Experts of a small language model: a softmax router, 5182 steps.
Below are experts of layer 2 (counted from 0) of a mixture-of-experts language model. Rows are named router (the router's row for the expert), gate (a neuron's input weights, with its number), up (a neuron's input weights, with its number) and show model dimensions 0-159. Each number is 128 + 24 x the weight over its row's rms, rounded and kept within 0 to 255. Numbers have three digits each.
After each expert's rows: a language model's description of what the expert responds to; "comes after" lists some tokens at least twice as common just before its tokens as in all text. This comes from a sample of Wikipedia text that the model never trained on. Tokens count by the router's weight.

# expert 19
router:165130188122167108065112134122165107103119165161143138071145131128146142150117115110144076101092133158115135089183146145154132100155196132108085125103145156126114115138144127126145148098143146149108129106129127130142133141126126110117110160108134105134118126141142137140182126146109132116138130097124149131150113102188131132157167111140124127140159153089159141151113162132156108150156152154200123143110136122121120174101168152124127092128099140107129145155114139105120102114150126
gate0:143122149097118070113099158134116130111107182123133188131171162115107145151165126132137084104122106122127138118127144162165138079132103132113123136120161136144157137071137137125150138126105108137135133122158163159107127132117145110085110150134143120138122159103162104093111153152095141173113130098167118134141091118151126122106135124138104170113150124104159139161170135178140126081167125138137103101117149149102115154130120151176113167095126143127131124166126081126120155126073157
up0:127115145161144082139180109123096123139136111178125127095156178075137093124112113161108130146150121105100133148176127119129151135127143071099130139096099144106116156124113178150161158170145122143120152145063169101164119130120141133100119147102135140156155178119112099144102085112140100126110133167065141136119134099125127145109146141122123078132126144156118092074121136122138137113129162142131118112086145132160126148125135156125089125159129141113117125104152121138142107112136096
gate1:164139146095138139149134169146138129114116102142157123091183162141116141160076145100153120126159118148136152112151127117119168131160128069103132115094159128167074152148101110144138116073117153110119121124152159119092168129126120142133112142087119113102080163127153113161158127134126144091146103113156119075118129088148125121089143151136147081117118122090158118107130115173097116125122106126175113096125083134117125131159165173126100139121118141149149129139130143157142122155151127
up1:115100144165165116105179094104092144121183181159106099136101123138097119146144131162123124137159095140121107139096099140127147120098128146131137099158137129136152154123105088133146127109147180134126113137123155147150158165146167133156100095093179142126116132138126114149135142127106102148108163184131089163110140140103123120132117144095136116183130137066104127142129134123101134125112150129110114181113133177113102123125120118098092153133124164135113120073108161141137136123081131
It responds to: Vowel pieces after initials. Vowel-led fragments right after a word's first letter or syllable, often in names, such as J-u-ly, J-u-an, K-ir-k, v-ar-ious.
comes after: " J", " L", " G", " Q", " K", " l"

# expert 45
router:175121139135108128087072067071143116121140153086134110127149103154173135137142114142136122126110159136136102143137152154177121119193139126130086122089180126120103122158135085100126143097143131130094066150115112117146134118135115154148117158151104139144119141100145106116159103144108106138134149121160130113140165141127145142154148115073105116131146105124154135168139121130134154194126144126134109154153133150115130121123122157068131103119094128109146124167117149165109096124149142
gate2:147175126179108129148101129105089133148133132145145130136074122156159111128120140124152112128147150145131155145176090144175134122162133118131131116123124124121137110171109122101062108106185106114110111133188137116121171101139100154173128157107137132120116189134132111130133118173136143121113100083140110149097153121156123180118094128104132104096131145153148185111149129131105165146143083099132088124146136108125131147117110098097122124114095137083111121130139099131102137142160127
up2:079132185144085151180119111150089134126107176144090125161131106119145135133133081113130161140117117145135126114151138134139137132152123152105097148128141119122129147164159123116085124117131135147157144128109100158116145102093164086130131128107135137129157163128136143109113160132155110128083154128074135101101122147160124126153135158145134099100147193118156120079055078109154135159134134117105101155154126124151124106100118078123129125089140108132134096124140119143102102167150116
gate3:133130120120078135133109144129149076106092103129129124154087143152160150105151137160142119085135117139119098115135121130124132117122133108206106127117159103138139109158104117125144109150085154111132123112147130154153174110123110121111134098156107127168119108091096151099122155159114136160130098154136097151134160105157142136102154173107121074127120110079149119125136171152077139169153173113092170126157111150134143125144148150129111125141141095141133163144109122092141112073131163
up3:137116092114104121101176107138109099130158071141153116170130145161125120139109117150137122082170154135107105101116147148125153147119142145165157126163138133157114139131119165124123145165087156110140150139109163110177118118136152176156142140123112130191126130134095118166114182178137126151156129099143144149132156096124109110116163153107166165141120110136093114155101142170081129145082133160120151159155098144142135112112130132128147141129120147153127155106131186128125152100109129
It responds to: Coordinating conjunctions. Conjunctions and linking words after a comma or noun, mostly and, plus or, but, was, &, and b of born.
comes after: ",", "s", "s,", ")", "e,", "ed"

# expert 44
router:135132132153115092074148148118120103113122155155147086101161114120123147113124140092151096128125130139102108147141160113188114088086187154111128090100143130108119110168133135101153154120155122078140122126090120142139105110132121124124106124124120131172138076115184131091127132160137102162155128137144141115145122120119146151134164100136133111123166145125138178123108150122159123133163144128130159159105098151106133091125147135122129084115097193116165134161111104135105064113130116
gate2:095160143113093099115139171119120136121154148139136092137088109124142152087112134128100151150137125103089099145160115120100117112146113134141103080120094087108128149134160165107112123110137109144199127145152134159127149122124145128101118163124101141118150123139134125089139159152135146110095083129145068111147160153098133134156151138127165106093123124121142165159108101176165086126140140116160117098119079115157106110127145182144126101110132140167152138119121099172144141151140089
up2:094110102108146099148153155119137108142173139163168080096150113110146143121145152127151132127103116111118133169161109095150114101122145139203134112110125142102117159095153141100126138139153124109165139160139159150157136138154147129106107155140141154123133125101161112092125156132103124145141078142178105138167100146101133099144132110093137136095133151137138162191124122167153093146118153085111153096136123136131098124158106147125143149127116186146161126152115103187144148137121127
gate3:110186133134114098131138076118127126105126091146136105133118081123083162132108120135132142131106098135139093127085134130171121162157145160138124143159106159126138128113143135169152138127153188129142157112121127109152151123166134152175149130101144116128127100146135120135140119114084145157125152125107108090161089116137131162113167137088115150136166105123051172124143150131126104131087144172152122150121090126139098171133159124169145122103148123104136108129184117097158126145127127
up3:130111150105127163156143140136101156135158109086115138092166142153125148131135145120110113133173128122130124099186138139125104092105090122132117139120155074121123142133122128085106087139125105136135087117066133157109088069124142116132114128154099111123156114141104127123106147117175109146098121132138126148104153126129183131145082142143117111131098157144150142145116130113125124125168094088099165096156153134168155117110139095095086121172111120133118133082091143126105153086139087
It responds to: Table cell separators. Pipe separators in Wikipedia tables, especially right after a year or number in sports and filmography rows; also other punctuation.
comes after: " ", " 0", "0", "5", "6", "3"

# expert 57
router:142132146156128158136144144104119155104109138114125103120155097163131108126110132113181092154128108158097080159143117129125071124159136157153113110111167126172132138144150092105148092115177109122079111095119142162152151159146108153179066131111118164146138124174104115098108127150126124158120107133135127104128124149155134126137121115171121115150133104095131142155119134113100160108143098102132142154115131135106133148094144105140142120161119191131086156145138091176138102103154100
gate0:131153140160126105189099135130155158150104109134114173129152109144178134101144143154192131147116118123116142135114102125096114136134126135179108126121123150167127108093135141114134157118160131147148104157145136165136132102127129127155112123111166126178112144156107192125135139136163104144157140120096179152144134113197105114125142116148124130110094095128131133140112116095128162087112121068146148158155119132138121089083136174090147114075128128137127164110147104124115117126117157
up0:106086141114139138128159132157139099131119136105159145135159100131106133120134115137107147102113122152157172158115123123124148113144149110059140126146095135156088155155210132105135118126105141140135143165149104108132157115115134098105099102151113165134095148157150171111140144157144147122110129109108166146113132172127113136089108154096131130098165181133172154111130144152128112136099191137154128165139100123143170109162140144148165122115168108119171167109136110121132114160143121
gate1:100085145115105094133155120161117145108173101112138093130112130136118156134071131105112111138148123128104122111115105112096176088141091092136157130108110120130157105140086131145170109112139160113120159112101123133098131138135123140182111156132115134130158111112122119084143109162100151111117144114115139169087120125160156151116100146109138102110165072112120099162127144143087130112130137108067138140142120088075178167144146099122143119159116135088146151117144144156173119102123129
up1:146167114131133136141089166115118133139051158172135150141138111129156127147174093123176142109105146129127159108124127139134076114135192119140120130158135143131097149139121131096116135140137087138140117121158151126141116131128123100105130118143140089102107152158148120165117133136138130139135082126114141088170136136123121077141192140139101135122112180148157159122129112077167146143113131149160121071124127198164116117135122157105116143102142124156128099137133120094108108162131140
It responds to: Pronouns and f pieces. Mid-word f after un, sur, high, as in un|f|ortunate, sur|f|ace, plus pronouns he, she, they and pieces like it, if.
comes after: " s", " S", " h", " H", " un", " be"

# expert 62
router:146151163119132138127113129090115130086128138129145101158197109141161120114090058109119096109143104148145138106144149175152131128133167135130112093110114133090167133138149105124151169120122152104113119124106134175144113161084083134148120142148144136159130112105154074135172102168162150156129133156167119112173113113194122116140141125132157112136150133140163134115124112130144146172175107107123131164141126100099138100108122110135148119150141145148121106144082084136122135133114122
gate0:096144114082124125133123101116127119142135184164150137133104110175130127176122161141147129132155128154148149141155142131118127116121128114148097120095162067128138196164161135145126100133125116177117103127129131141156122146111095133083142150130091063134100143128144166159164095123141153133152177122178118136132155174119152107141140167113116145112144120140138139123104143075100117122159131142138092092184144140122126084134103148133111160128111110142115144140144144141127110104119172
up0:134170137129122123124153161079123103120124158152115139166114113143144127136130161106126121119153126130143147159137173117177123090098110114124132123116167119117127125162153134142083135153124132170084125138119149106127151158133109098100099135118117136166125160134139134163139129097132161171100133167166115123168124143127166140107102149116112116071103110160108124121098132088112173079115123140145122091160146122128124139124136087111077133117176121160186133133178135158064126107120125
gate1:155109131078149123177132168154153138137133126107125111110117122132130101127133129113128129115129109161088146117145112146139138130156124131091121142119069104126185148114126140128102124187169127158129124111115118138165145112123112117141074098152139114109172124122109134125119132177138100121100102153101079094137110148147143084124081135134147112132107156131112099119113138109138083075155149072119110146141156100119149092128108095163174086178133133132122120113134090083166147122120113
up1:120149143126126146131071090114147148139155131121127141152130172156124080143100159100142083144122141104136126106143145142146120126139051132171068167148111199128147112104096129125115160134113120097126131129137104109175110138121130160121129167093130060156112129104102102149135142132153135154116138107162152132175117118102088112150137137118136139151097118129112121070150131132159131118139129141120124137123154098165130124102153159160088133144079093134089123119127138120142142137109115
It responds to: Sentence-initial words, articles. Words opening a sentence or predicate: capital A at sentence start, articles a/an, copula is, and year prefixes 201, 202.
comes after: ".", ",", "-", " is", " the", "|"

# expert 52
router:146139136158094132108134117131116100154127143171117090094140091148144169123103142113157120173121117102136127137145141142140112101098098118088089137087114146126099119119119078120171112127178118115120134106126121166145092119114062129114071155155130110147140084084165093159144102132106131120154135133126176098138160105124145178144143134143127078152151123139103144129129107132100128135144104163122167097128135094120111130103134111128138065125083152112133127163119144101094130108135113
gate2:115165196142112139107139123144120159124197163160150127133084151137128114095104110133135122157157111133132148154169172135134096139098122143121111127131122115086096138161138146138119160127149088079115125131121073113121127112122105117158119078129123158113144093128166090147155123124165152121113079157134075112133084154122134111126139134161123115127104118129082114114145144124120119135162108169143123160165147134114088120114132152104145161098084108128159154142142123138085093106128114
up2:120131134112179113095121148098114117186114092109132107114079128145139109107147146133113144188157148122135092141162149150116141152154101130138110127132128148140098105163123103122122102180138080124113121152142099101158160140103102124148143140100120145105158134108151113182135128131111114145107113079130111132136123111150138115089106073162156117119125103128150130168144102103129177168151098125115149164143145084148130132102162169134095082091136115117102166088120110109126105145118106
gate3:116144095147073135117120116136158129128133154169164146116123114140146133102136116085195124122118164104132168094143121110133140153113093153167101124107157129170114107104113126062095147150147107095133141069142125153143099118113102139122097105098145147148084138127110105137146109186125115122115115153108119089149102115157110156112133170133115100155115120138097125136127135115099107135125099147157106126159079122118098089124137138104141111125091113162139164092099132146081138090146131
up3:127105118073105095124096118088088126177111105140108092131188138106153149167115137137083117156151151138130134139135094155142145141132142117058155104146120113114114134127141096136137121171121108131135119154134129159119125164112143142137134142111098134100170107125120145156093123130096115103094148139154133145156137156122126181121179121176174166136119129163166157128128117156074146133149101105119155120125101122130180134137129099168116127122116125114122127181152128157118108094126157
It responds to: Blank cells and em. Blank space tokens in empty table cells, the word start em in employees and emissions, dollar signs, and stray byte pieces.
comes after: " |", " ", "|", " e", " /", " an"

# expert 54
router:168124143156132121128135079093147094158136123119156132134159103136111154159099108146110122159108107125084121120125123132140120100116110153087177107095151085133108124148182137135141147115120104136107112141115138146129111135107092122137112162125114132137096109140175119134139155145168093104157121155135171105144127099119145157149144106172130125138146099099140145104137113142117154156103126116141123173096107193112169096110203094125116108158092176149108099146131123105114123089154111
gate1:172103091169084150109138113164101137154136107144098110132078126121121072109132116115106120191136107120150128131152153149133094130123100097140146116124163104117096156132102144099145138172139138137113131139139087104136093122142096135123126102151102134124101088108142092151128110102151124128138134130131170126142091129141130094164141153125115139147120131135054132126141099141125130070114080110136117131150105110143106171170117117132146134200106099154105144122120100139133087151158107
up1:151114099107150103129118103123167127150144181145114103094131136125139145147143174083163165124142117123108132171163095150133129145139098169131112136122157120108139137128110146119147148095077147155106110135125103151144113110137187120141119120112101126150153122143049143086169126112129130140098104132135113126118103094137126093179134141128167107119147156142085109152140125123144047136130104149125157181107112133107125080111125086133154118136083138134145146130132144120103101108130125
gate2:133145080182154157127135127176118185121147152137168129128153157091105164086123113144156087131136113135153129149132100169137155126161148138152155114112103113082110118120097144133132152076138146124140120116104123083107136079137154112149124130159148166128127148162157128124093135115128146128113170103134129113165113131128100164134138118095155146117159131137109180124160147153199152155116116144126093147158093129150157158142128164126123118083155096118147125127142147136130120140143092
up2:102103196065121122162087105084109132148116120147093127121124087140133081173139122108126173107083153111136128116138178114122088129149117143069108114132134124142135167146164108126122118157120096146124124121135147152127118138102123138112145113132125089145138123114141152142168145151132143139096111171112146129094138147115151102160126132167124123163100121156143089131094093111103133095154139140119156111114157147121101081083128080108159135165098151109111114107095106112110134123103147
It responds to: Syllables in, ic, at. Word-internal syllables in, ic, at, ut, as in def-in-ition, F-in-land, tra-in, Synd-ic-ate and Instit-ut-e.
comes after: "f", " cont", " f", " off", "ff", " tra"

# expert 46
router:114119134143156086118169086094153131072135134121143115108138114120123187155115126135130125142090148151114108117162151166143138148117140106141156126111159106106169100101139162099148147114122093125093145126117143118165144143061132137120092112165128122138112113157137135153115197154108098099154124157163150108146122170131156126144110096152147125134124131134130166118099137113130132120146149134138100113116111145157142154068141149087175131122065179116108133132107123108116170109135124
gate0:122141143109151110118145100084137158086161136125105108110110123116140135110137157132126086075150140149140122160153161162158120107123120121125120161146156098126114119098125169109087103065049117120098086130129139096144175116120119131142099115134130144137117118146099143192090157091142122118133130143143121093128115106188149125153133165134115130140156142099149131107084141100086117133112138200107130123157108131123129116130154121086156115116100102144159124125116130149141125110147147
up0:147114109132093140108075152135142106156112115135158152140109141127121154128091096106122158143105110093157106134139091139124111128119104113143102103148110112116157143106154131114160141160192155133143140118110133130108109126138130126134152145123110104133138096126146100091185089143124115137125100123118153166171120143094099107092110130129159119139106142151136115083165130163146096153105165056142164114151146119121121142119110128161047155166156127107075105123139104136126101116116091
gate1:139118171156104070135162127111115161076110167122122136126126145104163147148139176150134142135127125123129091119139122168101134146182146125144125138133152102135110151107145133088133127093146141130085135108139124132127124129112166122099072096130136097127119134166103143067133130127094125097102154116139161119122111172140167157093126095097125105121116088124123113101113130115153102099150148112118146146094127088142137174115122149146167150145102179125142104060139107122167136102140112
up1:115121155165147111138173116156136127124134166146125127146098094123166168126110157168108112136103118126152084156130081125107130142164143128159094125133153114119127169073180155117116129078173127159114103132122072117105148152113116120109106096123175107135115156148098133125146121110103118123136152095150135076074074142146131182109112118124157096137110104134108118093111109151162133137130138094135117133129119088144108133082096113178147107148139115127138111103110128115149113120124142
It responds to: Pieces after cl or L. Word pieces such as ut, ass, os, pt after an initial Cl or L, in names and words like Blass, Massimo, Lutetian, closed.
comes after: " cl", " L", " Cl", "l", " l", "rib"

# expert 53
router:115168105150147146108128142117166149119116148115190103132163119137135155110124116125136047102124163121137113110128146125124117142116113159154083150125117107110128089135092148107148129110162130095120106127117130145161160151098118146157130154126125132128145099173179057124133123120108143131174122116135127130179135144127134146136134138124132123112161123111156179114108142095129146144145138104123112109163121162107122195157121175096099114139091145087137114148086129125168153097136090
gate0:143095112153108105138122153172176134131129083142139092107122154097147177111091112159116149125145121123137089136182117111148133124123110118188192128087144148090167154100147123122145091157119160109119114100136140120147101170140108127126127143132131151104117124094127107154122159156129128128159125088151106139127143122141119100108112112183105132138133112109157150099192122136147097180121122104130143127096117101121134131171162137101096156120125125098103114112078127135093158123104137
up0:140107105100146176110124117095073113133151151081126183167142140170124110135135126080140140121089117090171132138079128129134141104156140142118098123155084087126098116138137098145144138101155100106127148142140143083135161068097118127096114130137149113177121126113132130158083131102143125168112130112122142105129139141140094122127138119107115141129099091174098144146119155124141153111121147143114135125180142129109119147109094129157185087124124114130124171129134117120160081150140093
gate1:133137147131102117125123136081156098142133087157139095140169137123125104115137150116120138140113094151156125137153133137141152147121117163137108126111134142127069118134088154117197061165115121117129149135081127157106135116152163117184150099133126125153140078137149091137151134131099133133137115152175119159098183128114112135175117151119145158102171130153164146149121148126093146144139084094116119140117136107108147104156140127117136106158088155096116121080083114105108120138115113
up1:092141172149119114169155110066137136176136095114141097141145126137120095118132173130118113134146160104118123127120152158115139164142120129120096144141136140123107133153097151136138079150108095135131135166104172156114137123124127163192115103141111117130151092101138136110122127141087137182118140174115127187127162129095132132173108146103119116090141066147140138136090155111116158122145096078134117171116126161126135142143106106145126097133134133145103109072126128102102123107116105
It responds to: Inner pieces after consonants. Second pieces of words after an opening m, c, p, as in M-r., m-im-ics, Pr-im-etime, ex-pl-oitation, c-ult-ure.
comes after: " M", " m", " c", " C", " p", " P"

# expert 12
router:115122148153173127109092068112139103144122140111121095120129116145153111112132055142160127127157154151146091122137116125119101146105195157119090107053127143107107098114141100084161136113150114122134114144070150128143119130087070117142126138131146139170115093147122150101163132129143150132122161128161129106145128140154138130114123104115115103141153163123130144161110127139106124155090124118122115159130079159145151127126142151109155089128090148103134115144101090124105151129129080
gate1:095151124120131101139149117143087099134134123090157105121160125112101142103133120145122123148131158169103131116085087122099112129162125139142124127145126162135094080127167103108126100154115144137119150115142118163169166105167142124117139113139136109150128117153072090099096149137143167135136115158137104166120136147187167104118127157135079174158139074123144114157158114157126123106153120143131092149115113161101172114116154144171139126125097162112062156098138138112125124108139122
up1:147153120148099119100091117161144126118102104106108086124080114141125111126152146095104144111121136085109089135171143126136127116168098137129106112107071088133115139151122126138115123134119105057138096170105128126128068113148113111123113165131111125113122095122146103147151104140147140119093161101162096136124186108130126153110099096157144120102151163170093160149110149133149100107151116104091129092120120118142143167131117165114103143132149135095108096115086118119183125125108136
gate2:114107125090119173105120120111143086104114082127119137106087113113150154115120145102125164143104147119111152101170127107177119116120061071106086094104103140113129126157141149148132108125150132127114107107151131114078137104107113091103130112079115125135076146070115146139091136119165148145128084133152132086122142133145080110149135118120099095114110127130155103102152146118128146150142096153167131097178119123139120143125123116143117147120138130145132145166100099129124191117099129
up2:107118107114167174105124100121132083125100088142139124117133127129140177143111126123161163134095142121126165128138153091150116129103119092139084128122101158091115111149131135130144090166176091102119134135132121066101128126124106109100130120080129111128104159107115118133124118145156135141111103107125139090125105171143064086115166098093110112110159138146157131125156146108150173151109118145161091142167121137154127131122119107157129135097140161103121139167104123150114201121103124
It responds to: Line breaks, table bars. Line breaks after sentence ends and after = Title = headings, plus table pipes and closing digits of years in citations.
comes after: "\n", ".", " |", ")", "==", " ="

# expert 11
router:154154134153128119111144113112152127085135154117128113127165139144139164152051121113177117115156121172068105126147148114144076156137137150100128086152139114149162061130162158136150135099137112108074144096132152131121130139083106140139153118117148159166142129128140087085112133106091147162163119150132147122154102123108135171134130125103120148154139124161139162165125126114112122125107137142134130096117115130160140138091184175133165120121096121140135105148105101145131136125131105
gate1:099124151150151125115137079106170137100113128072116082173124144140100098121076108131085158171116128101136133112157121115147111121112110105106152120170100128131127145137159086172128163134145084129150141128108123138138128112140129176118132183101157149137135149103145099091102094156121118139136119112089116117163145159127175108161098162125128124160109130145131157117090097149102148127081099124115142100148173121125130122084142114130100134154102139127147103135110174137099129131142088
up1:135127146145145135130121097114138156123097123088107118163124190151134126084107099116096144170146101112152111132160125092158104113150139115129143124140116138163102136133137104180129159152109112123164088154110102116132134103106147146120136178129105177145169151137144091081115093159128133143091144103110116098158126132114146133177135157136150116152103106158122143117138106147142115139122120135078150110152159140107136119121137113123117126141083126125162066111115151162107136159165054
gate2:126159176121128110117132129100128141126097106098111163132141112122105109136147069144116141168157070137117123117116115099132151159098101101169089142113128119120113125082112097121095092113149122123126134146121174156106160094152143097116099154111154149094160113171112144100122092121147141126144080129148152150134141147126148128138114146076132101128149140153096163134156102160145108200095136130131121093166148116087126144123181112116146135121123127129140104132141078136084117123164131
up2:143116082163118162138144111142116095160169167113163080142125127134129102108109160147138144108115143088153125139145107163107102077150139136102168098129136115140144141161128129156117164135151144133140114108134113105175084128099121146150141110141108100153111156077145117132107130135149123115113158160119116106143137132152108127145141099187157194129115125110163092142118135113087136081130094115148169180102111155123113127139095126158139132169136116110109158117126157124191124126123105
It responds to: Common short word starts. Word-initial pieces and short function words in running prose, such as ear(ly), re(mained), th, his, first, two.
comes after: " the", " to", " and", " a", " was", " of"

# expert 55
router:145145130125136087115120094107113128097185137124151116144137107122110130092086134110109093176147124155132117143171150121161123112141146136083103131139133121111138124134130136111162148125165152117149134141104145150162088130145128180177160117145123111146136091130161129161185100145115183142126151136152119145141154153119152157200143106117120123149127132110099109132103149126106124164112112154171085139106107126155104157131148114097113097161103168068077122136129116108115125098139121
gate0:122151143118151153112086097124123117127142115110128148164147137151113133152181132154126121174119148112139142173146113133123130137135154132107125152154099076113095117139121131119114105129152122157128118184132116105125139136103115160107165132115127158120097122143164130082104084111145201137164139057145142171109126118164133175138147165113122102096119143148151058098110152137123124144147109114170128116128103124150153151138109143116144125146140168092123159115150089131139112108090170
up0:092176140141091142147116133136083100102102116148182102126100073141124139093117177122112101158099114122096116107145128157105111138150126092097113131156117128128090139163087111118138119096142142098076131148160122149155119101108124155127126136149104120132124114114111143095140110146106131085138126081140099110154121120153151110134152126170100108140134091116112115103063147102106112139096123147165133116111170158150145124101135148131148099156075110115130145131102146106189110147131156
gate1:151144168076101147114116109164151133097138101107135133109125087104121082128085151062085095141127125178126141089095156103113111088085093132106108105150119133138174093139107145166098109152129117113157162144076116133126100123181103123148142113096139109122110086105159139162115148137118147081109126129153085084112129160122138095151120107141105130096113141143134101126094090100113122127137139130120113159117138133131152116127094132130130101123106122135099119119163134098106116114152145
up1:133132144145120127162133155109138115141104161134116150142143146137144134122157126110133131128171130050144133149095136148154107131143131113135146140128144129158077134117136136145124125063085137135112093122172108157156156105110143133075129181152098140146146150123165138092141111078140132128129120116105149157139116102176104154130121172147144130121138138098168132117074124171130123141140107175142158082143103138142136069147144095114114137106098143129166155142103112175144156139094110
It responds to: -al and -ent pieces. Suffix-like pieces after a consonant start, especially al, ent, end, such as C-al-ifornia, g-al, It-al-y, int-end-ed.
comes after: "c", " C", " G", " g", "g", " Sc"

# expert 37
router:158149136165124111101139106090132077088127174115139130077126118140150129132121105111118122125114159138130096160124139133191096076116123142107122119084121149151123104148175094104149111102110082127089091105111096103145151158098116121131129102110122177139126116110148109114147135129141112152133117159171136111143118114146142136127091067164113138122187144120128132126138111083152145128150129142124111159111121096094150137126126119126158094165117146134128109145146131068099094129182113
gate2:128121116129120090111127111167132175129117166128156091142147113124099147144096126117110158183158136139156135156077095129120133114091099067100115143112153131113142101099135136102115110145124143123137152120136166088125151144144098112112150179146165145100130105119144128107121147091172126093109141129124116067148157124107127132126092152139095136136140142158135138140133048131095140110125122138127109077108084159102133125173120104133173114136126130098126090137148145105097173123139121
up2:130116121151145135140112131097163125120127119138135131124052122153134099122129165155186094123086121136111120107139156119127160175176140183163166127133120103136085145166102112161152111100153108117097112109121137137135150121120133126126163072079133140111123131118129127141147139153123167141159133106110150145117129099144135119090139093103170104132160141168113130127139166085149157136139130153084118177114131130131138102082135132138125138093126129113090142116108147115137067150092093
gate3:053138111155131109136128098129091107141163151115145086155086129097133144178111130124132096149133160142151117132119181139153159136123149111124130170150135119112073131171129100106114136131103092136132085164137111130115102118087118124114125140156131194087126130112132101139129163142084118132070133120106105100120113125138126141141130052148115108110102115121118178140119139122091134126127122130088154133167107144149161113142112159136119105122154134150161126119175137088130107142123121
up3:057109118165137161112155133148125144139137129124137095124092142153113113116148124103101106108122154127169136146142170138131118146121132141121099169146127171114138140118142152101120094161130114124160165174154136171104113135114120149116154128148120169131133165166119125126162163139104124086095137111088105154095137127146149096188119066135130097143111132111149133109071120134132090109112125162143126108167097142119107127110146137120095141117148113180130149109109199117108155119145151
It responds to: Prepositions and -il-. Common function words after verbs or nouns, such as with, on, that, which, in, plus the -il- piece in ability.
comes after: "ed", ",", "s", " ab", "ing", " a"

# expert 25
router:129150112134123145107141117100132158075133130078156109120158091137124137127116131168131051141115113131145088137153123161122075094145170190159114113163160106135161113111089146113172103111128099116089141146125166122167141114107123154153094128157122104147134116162130070128148133129128137154170121114152144116139136127114143156128144080144141141097126111082107174123118146115128189133155144136144127159150145118140146145138141134106147112136117151108093086152121152136162138128123119
gate0:105130121109128111078110111130129109155100143115136103097114125117122120097152085160116120102155104142139074162059136132174156098153147107123116128135094156101095122183085130090126142101133162148102081145158102095179157117127131147104126119142104122116148142108135138156148175105131085119090131151164111133165140099139161137131114130127100118126129132126151132120162149096170130123108151142135107125116157153145140137177121129143119135177094134159104111173148140093137122105134088
up0:100127119100150129078135152129094110137131122146119143101125138108168088074118122139122133132143090085108089156067149119173141094151155112160101150120116140116094093145121094102127107133115139127122102114139101100153154142132116169101146107134125133108144144111121133147133159117161104154102116135152121130118124115139126145130091143140098096108114103144180121087163140111162143142116114183104113103087138145152118143183103137161169132170068134190106111120149137118121121127142099
gate1:180171094148120137100143154134158133140142101144139097166142152109113133148164133125109094117097117107081111101132136161080126155159112156138086136154117129097118120135101147131126139121173122095105121130089136095130125122109117129071109085157171100152107139159155128127164142126148134114125113128155102165151117128123150143067128131121134139107130159112115094070118134109126159142121125086149115108138133107129185108098120154140171119124157135143094125148159192179115122135133115
up1:142127157110125126123105157147089113141128155137125106119095131109154132110154116116170173147086096161114154104124144123152166113138165107111122108104122137108150151156124119126152101121102119153132153108187141127107110091139112152167122141102104171089171114083087172121113126153094137127118178108107152136147140130127134097163125113128111127128124129224165134137105126112169124061126149162154142125108157147121112112146123106114135116164098101133146143108132111101155144099107128
It responds to: Second syllable pieces. Word-piece continuations right after an initial letter, often b, m or f, such as B-ec-ause, M-ount, m-ain, G-reat.
comes after: " b", " B", " m", " M", " f", " h"

# expert 30
router:138088168152142120094116088116128103146094159096129096141143120114162121099137107117168115121138149142116116158138168134155143136084123151118100083131165143072132109121139116059159143106117120121143112148095125160169113120116087123120111140123150121147132105097133127157146142149134154103124104166174137108158100147149177171135124114122155130135172129100143153116112145150130122142116145169108125137135111152146215134131149154139153123115103113100105118140069143126123123136176127
gate2:109079123111152091140107129123120121114159118142188108160144151137118149135116144143094156082153092136130160143139156187151104184127178131115146132148112112113103105149154136127134121148098129126098146135159145111113179127133149133126150135136116125117141076155142104140131143101089121156135125061119084104132156158139156134155131134118143185108113108139150152150108137114134124141162160162122128119179136084135189147132125160093121125117129122158120129119136124104169141167163152
up2:134130140124108098119127118137105111179134111125118141127148111134192114131136107157117128152154176139134112131098129160134109108120137106119112116140117132109078181115151105116118102139115115117119091140100137105096102149150132135147124127142090111074128152095131133130176116139159112128156138094127147112126117174110137085114171146119124165147129159123140076109141063102068065127110141118150118144140129138184108145109122158112074139125124120122123148150123162112087111098084165
gate3:153157160125130119147119178119094127103090157156141173151119166118137145138111082141150123122113120130150161151116083151075109106117120105102112129135152133117134134119085136129123098102142125082137140134140105124127154143114163165093130109106129137090162135119128140150145110136139107097119154149145123112087106106129143109153101142086158094086191161153195144101133131111128178120096138088139113064118127149147134130107128128133152128121127145075121130111140135173155116169102144
up3:150137135117106126145125147138101113105121183116168157152126142116134149166116079142178097108130059146162125170147101134072119125141105141132129136152142108101123130122108096118137095078149127085117128143164134131103160142113147167095116110088128143097149148102124133135136109142146126124141133145136100094107130157143153115161113140098141126066171122142179128126155128100118181153083132103127112074107137152139137135113139146155139120148092110121113104107147153171149137164103120
It responds to: Heading marks, parentheses. Closing == and === of section headings, line breaks after headings and sentences, and opening parentheses before years or clubs.
comes after: "\n", ")", ".", "==", "s", "\""